config.toml
head_dim = 64
rope_base = 49200.0
init_std_down = 0.0
optimizer = "soap_variant"
grad_clip = 2.0
decay_fraction = 0.937
train_tokens = 317000000
Below are experts of layer 3 (counted from 0) of a mixture-of-experts language model. Rows are named router (the router's row for the expert), gate (a neuron's input weights, with its number), up (a neuron's input weights, with its number), down (a neuron's output weights, with its number) and show model dimensions 288-383. Each number is 128 + 24 x the weight over its row's rms, rounded and kept within 0 to 255. Numbers have three digits each.
After each expert's rows: "gets" lists some tokens that make up at least twice as much of what it gets as of all text. This comes from a sample of Wikipedia text that the model never trained on. Tokens count by the router's weight.

# expert 46
router:169148142138141140159130172111105097088127089128099093137092137143132115146138158112124142149066144098107140106159110091106128136092106150068133106185151126135124129113102110125090154151115098136138110123139123127128107117131120104162173153152137130149144124137143143121124117164140113113
gate1:104137141121110084151130133152121105178123112109157154143124148133114130160105150119153160138152137142131116100135164145166153117120119129125138121149197168116173091178152131125203113134136103139109144128135113130096106128114152150156107115110128153126141118155111156128111151105101139139
up1:086146121091146125203118129109112087155138112130123135145096114113118118125162139136160139124139188176139115138153162116123118130123087120118103123128168168132152106090118111150143178156128088124119129144150101104083103138169155117172166150175109149116165124185113199146083111121118151136
down1:140128144068104103143147152085126140159167100083134143135137121170184106141107098108125131143084148118116132108113106103137143147124141083088089170107144116134111133085144113154106129111116113128140135144108119118126117126097131114091109111104124136098133070165139104076129096097134134133
gets: ".", " and", " his", ").", "\"", " this"

# expert 36
router:115141114143137142160096155111140141142115115149078144129150104138109135162140139108108142101159115118090135133128113127135152134126086153124171126115130131091147096101119093132157172103163131141161127146162166141164141118119088166112113128150112087128142105113170144106137126126126102174
gate1:146149088123130187149149132108152117147117127090101140133160085194126133136090090152121135134138166130126136136131117126150126159103141139154167135147113132135098131170147109136120166145166090130071140098140143145138101107170125151084158104162125084130141158109157130164137121123157131157
up1:174092132140166111113109114138174125126121166140152134110133144082129105100094156149132141140148110148155107145130126112130153106186105098106109145100139139142123081096120142139149112138092143123154140104124164124114129142077118110147128149098112104118131087135139112113180144097130101107
down1:188176141126122138099127134125145102153124120095098120133135100130097150128136140118096149132150141149128123094131112142115150157077139068143126126124154155163153167105085132142127106128131124120102075144135117134147126144148161072104108127147174156162136136185095126116128113165102122140
gets: " |", ";", ".", " (", " /", ");"

# expert 39
router:139106130142154150120117152126141118068108140178131095127126141135104086147147148155153155101116176146112146148160110103132121130115114150150131089147108118122115161099099131128130144168106156135116099098137088191153144126143137132120157187118122137106165148141116124127107108094113125133
gate0:111116093110107107172085083132120091115113123150149121134051141158138157158098099197139092102100117147120130155103130119129105144127138103144102139122131092154166108101121137103139115110077106139192117119135141102140138180169094094105109109128149109124105141143154124170160114120100148108
up0:123116134134118153109154155117134159143153164089106143138165153099088128112153173133181144160132151143109172125160142114162152112131108137108135143133127155113102124148124170147093114106160121120081169156115100122078122091121137151126116145079133106134137127061096076113142148110105123170
down0:103120142140080170142164149170157135107168084128155142109105112140170133103142104093132140139101142100142136137105147127151142131124102121141099112131146098088155110128138097084125141135133079124114103102115126122110099138110102142156139157164128100142130129138115126141140103186137104135
gets: " the", "ed", " of", " for", "ing", " In"

# expert 18
router:118143163165096134126123140129124085089122142119159134111145161115112087176151116144122124131094144132141105106178081066128127125101087118115134120138126147108110138101095099130151144157123154140144115126116117114131125166145163105139155163162094140138154108136097107158115139124100117134
gate1:154123104135077139168122098116156114130138160129161105117150133108132137103077130131104131157136170128170112152161098122144134112124106101142161095088119132144183104097129123127133115147107160113138162102115144151105104142103109127086104106162094162083120114144088133108108126122110140103
up1:109127147121206074095132179126098130114123141101093117122116127152109114119158102154165138107192116126116148117103171113118104138151128104130103152119131144087155172152163151167138107112127106142111138158125115133142164125120137104130134146111123134143114159092122119128099129117105158183
down1:118122131131061177147122120126121137138100131155103116077098130116155118118133124112134123136100111157121114120116137116138072119127130142116154105123148151088130133188122161101122103164111130127101131152139121123165091103117116164069135143124103129158145088119137126150161139143136171131
gets: ".", "\n", " that", ")", " her", " he"

# expert 10
router:141108117149153163161085070134129107093114165115121129132161118160164169144103131127133124100147149096124115112140163107096097131102115159120151119165116102109095153154131099158064138105155135126123116129139137115104114096152162133161172139158116136179121129163138081132126161091116127116
gate0:140133136067107141127119128138135141129116143160140081102139149118143096114130122156103145144136120117096148120100108107125104130107132128092117085134151140146124111119070102115143162123164060077169143137132138114120131144119073051094162154135133124146130126136116148117165107130149128089
up0:141142159133166125110147189129108117151091140104171130136126133167128096135100123080138114088113133112112152097108116136079159107126116124124120142137142114145141165143118116111089121097123129126141123148115136097168126095073105143110118111148140122127135170135117126131125113083098123139
down0:134106125111126158120154157131131101138105096146127187119110128138148135103128141125146122103143127135086119108159160131135166132120104132147118102105136153099208129118120074137155159125111103121081095116138128137093120122110112137130067117130146132129143116122141111115106155123156164129
gets: " of", " in", " to", " as", " that", " on"

# expert 28
router:125148109118160156123101148114107098083148119165109134119126115113097114136106098120139118143100139140079134094141137083118148138118165171139107121128141127102144187118101092127085091098104104151107116112159120124092115135114145107095162134104129124095147111128124115117151158115112124138
gate1:137139149107145084146122165077116106115114121130152108129149128085199135119093138123137136119139128116153115197133132137169110120127185092135098116066113077123143125122126141130132150128092148156134138118115129105140110092144104126114100103141133083128113115166150118161126108102138105110
up1:145138129110119158132126145098088107102110108095130107086137074124144171158105108148119133115121154171147130135128121136124134112132137110129144135108101117131120145114053199123128082114138136123127096163126158121133154151126119136119114136154078174148158100156098121120088093125144114133
down1:133128149138130132134113151168133101113142129136114090147138144090165083178115135115115114122138103144123131080099145099138107099124116157187124123179135078141141118138156103098165154110138162128134172131133110138160121134126129127132069124123145166161110151092154116102139114128111126125
gets: "s", " In", "S", "er", "e", "In"

# expert 7
router:116118116147125150122113122114115143088145167173146112144102157088084168097122060132150127109091149169077131134120098113115152132110102144158103114164130165156140102102155116123109140141103136113134086102171113152126123147123146187149166128138182118108182072162097088132159108166149125118
gate1:115097119145136133085119119098124122111127153107159139123132095161177252117095107149148129132128144092126122133127149151064123108153086124166149130111141156125060129154120126154105126126145095135155151140115109139123130124130150127123150127149162148142138136177147092104110104146158123152
up1:124100144142151123140132124125139123159136121126149123129159083147136189139141151129156127096106142100160147109128170150097151094186124118169109136122103122129139096109113142114130147135134160100122181136125051130118166114117149145117144132161169097127151142148130064093125110127163092146
down1:148121121130119088094115134114089131164102111085121125117094168093109122099163134111133133121115147164143128153119104111115147092162132121128079115147127114136111141142131103113076128112080116131070112128106147146141153147132116177133099102152148110089162136142138121165079162113144133126
gets: "s", "'", "es", "S", "e", " =="

# expert 35
router:132151136132155111136144145172111147132136131124127101145109170103120105132085125111118142108140167149076127135131101090110108130112131146145089124152126132145152127157088121132077137100116112137106098070100137107144135117124141093152126171111149113120188140147116181127117130097107126152
gate0:129108122041120129156127103101165138191152135115121165132101188155082123094164141097182144147129140130098188119181093122143083135128120124099173144099096144129098124104164112098162097131158169123153128167132145118130103113128122140134113123116089086114134130111108128175139145077122145182
up0:111127107111125149135163108129142100132156093133136168105085099141134178109113132130147128154140128111101154096150111137124175182164116132097142133106148167135121118098133108129128137163134124133115107127164143130090120113118133108087155166182088098088129148113137133135113171082147141155
down0:105120161139128153104158141144134077150141150148137114120149143115090141076114150132134123170117097122100145111128157166144168138154140097143150151108103127090147161119106091085113122106133145119152179143107098125118135121098160102082125102130160144122117117089123103123150135086133168111
gets: ",", " (", " not", "),", "(", " up"

# expert 22
router:127134104115111121103101173111138081135114105127186111122151134120099103146129101158148123098080133104154073126157172108158113135115109107122092150151100098162125162090099158151107109099080152160109141101106094069135115120122131144133157106132131100089146116145117086136140151114146108111
gate0:099146114133147157124150115144116129125153108126133171093141165110138104139127156176120119098133152121122136134111141172096096110128116101156101157114134143116090137098105099114165125162105107130118092125145109165139159157137135104097123119102112157171174126121114143108190116138120130084
up0:103132155110120074138136123153123134132131125142155110130150155136117112101108097102114119139171090100105143138147123101167123100128141141112146077112163138162104130123102130122130131094112143113106164117103124098083123184081147141164145117084122159145076126139137089149128116161135136132
down0:099128130135100121150118157080094090100124123159117070124146129142141132057106126121147126151134123125137121118113162132140069096135176069127135137128094111114109114150115151084125168143143087128090110101101130136118087087125100143122139108136128144141101124137120130124136131126114130130
gets: " of", " in", " to", " for", " with", "ing"

# expert 15
router:124141132146125171106113143139099105121100123184152115152109147098109098128121072159149145119136184122105112118153130133117125128138076154143088099146119173133155090140105081142072166092153080135152117077132118168161166130111150122148107170114153111099113146108128132129092110138147137108
gate0:111132116136146117174063118135080087076103138129126130156115162058075160098103138131139131106117127099162129151151148134128144164103133144154101087119125176190108104080094127125120131133116147097136117119120114110138116102117158139145126110161140154125125169175084145130118132117130134145
up0:177105157131125151161173100129106125075133160139105129136122117123156134162098169164132132132136106151099107164129120124119159163119118129135159121196103126184147120121147099126130110177128105112097142128106195165097078105177136142122146091140114107149139142147160162131131126128115125117
down0:160107161193163106135147112135138123119115089138107134139117113160138125129138102145096144148121133124126163125107128130135150226092139112116153121141153087107169126122150106092127167118140117133126109117132128156097122137087153119145135119156141105126181087154118108137131137122131108154
gets: ",", ")", "'", ";", "\"", "),"

# expert 21
router:104117114110159148171112141118174134188126158151105115128120153120073118112134119130160126124130096151125138104127129134120137134119138151113122114148120155091143146110151106132132131113112157113117136104142103120124169108118152153133144138163153116159151107136086124121103163140122096122
gate1:115089144136131146135130099113100134126066068144132137133144102128130155101126113120121138129127127135168137095097115155173135121164118123151133137123120181153173118097173178159124089097145138104086132145131142139060121138169108128115117156104160114084114151074136113104114092153064126118
up1:148111093168144120125129136096142126111110139108131144123175109154131152138114174133108132136160156148163137116106120137146166111155133165190115146134119153150147130061105170156139088130136163079088115148173144135105113135166147137096161140128166109148109157115149083117096167109079129116
down1:137141134122131110107104144083098142137136108150117156107129136127162122156069123107122120188093094148116189134085152168117098117185150120117143131117139127140111155146135142141128124137126140118145136094141138166102129119134170109077162149143177095163101131132172121155140133156125145164
gets: " |", " /", " 0", " League", " season", "/"

# expert 34
router:105095152139111139152153129104166117136149124155106088131118147123098138126154127150158148119106183139088151125149066118153154131106069143128118106148162138130110142136117134135130132098135155148146119087159124139105080100115113123110120201125141135120175105090102110141103148132126127156
gate1:124110128129124131090127168153143094173122125128130140107111126123128184094157119151159135105161105114132134109112129129125175128080114131159168105116142129162116097122165105093167117159107133134123151132120132107155105145135167108154152099155149150129136147135139129158149164132165128152
up1:132092144153118160103141166168138112154083133144102126144102150123161154123128094133135158103124093146133078128107109139130154101095119132152168093141118145132109091113174110116126171115104126101133157124135147150144120170126172096127134105147121133134153167130154114139116139128104118119
down1:165106096146109118173108099135126177147136123149147095107091128151117154147140124139180112088095064108143083107084134119148143098119125162142122110148098125131134127103164106135111102135069132140108104094092106110150139130107078137143155112129115148136088120149136100126155098121149107085
gets: "s", " by", "a", " in", "'", "al"

# expert 14
router:149120149155137164144109149149147108112121128129104143133117113121111154130178112161136146096102162111073111099163109139126139124087120129126084127171140129152082143133113102161098125128093153139111103124146142123130149155150161125139149152182153128105169105137107107110176116141104127145
gate1:121144116135128121146137100130128093149123109148163162144145127143167100160127114127109114155134156157131095169133127135137104155114120115183136130116104119136162133104138155130164144134127115134129115097169124128141117152121146164129090131138127151144083120107186122100144082118121132112
up1:136110109166131146118112157145122157103106122112091091118104173106135138091133147116130145176137127146109140144118145111121073079138152131119155138147145100114109104130136088141155103106076144144119148144144107143094138108149119118166181131131107113084133130147081133137115153093145153128
down1:159155124121157141168143138118153108141131130129100151137091108112138144145149122136090120123130115107131122151188155116136149145120130117119090156147086141120099118164130125116087110078137089138110096132171174099134139133161114133132104103124124123115156145117173101098109148132108133120
gets: " the", "-", " a", "s", " and", " of"

# expert 24
router:135155105116128146140136114117108130147152125114168127155148143136124137119095118123085128110171171105147132128144118165123057142113177097141143127097134123063177115149129143151138174118173121142144165136108125132136159148131119165103123124088187101105106128102120100128143124095139139105
gate1:100156086174136102104129166139102114099159168145171083134131126100088152169087126165105138144105118110103133167130083142121114146152115116152138119120084108089096107154158142120119137138137099123112125104071117127164116097095127107170108135080157118134103161101129111140135163131117158149
up1:097117125147177076121097160145184119139122103123156123090111132099118128151122099115109172174125089087150133151107112136111132142132155141118157135118120114113126136149152109121119104151067192144136120139122140131095121113082150100147172150071095141103154130096119107106143142081123107124
down1:139091131152162110133106151140162116120122130097093153124162130108132146149147109124134145107146097140175155136123137099136076090132119104136181078136135127134121133105099125149115112092115128166092123142111095150096106139161120137161160112164139132127170117108184143148147103101117144151
gets: " |", "|", " (", " \"", " /", " first"

# expert 43
router:137109105154110158100121134108159147093168149142149144150101148123110073144149109129121155150057141133143127116132099098144193141111107173149121115131099147127134161108105100126127099127087153132112120136152136067135132116125143101124148157116111156115134113144111140123088133126124149103
gate0:127138127151178140120100122171150145120146146102115111179127149166140105156151086100166149089086157121137134118139159159145104130166144063136123109135132116138116154088168120140143143125105122115126104066144092142103158115123152156149131171141151094130108123128121120142178113182101118160
up0:118140113154149117152163111168171121105165160144161095145130112163187119104121161119121142123147111133127143133134118121129164127133114087118132064129153094109121085126154146145139158142137124121143125130129120097122119112160147126136136120156101133103175137134124092123118171096117111144
down0:160101115191110086152132140097149139116118114145112157127157125117093165137147151110116144112110107163126129110174167131109137113116141098148088056126114143140126116133145136081179177115162151159117134098066144112144173092152164124146118132138115160158148123107121114097111152121161156106
gets: " the", " is", " was", " with", " on", " are"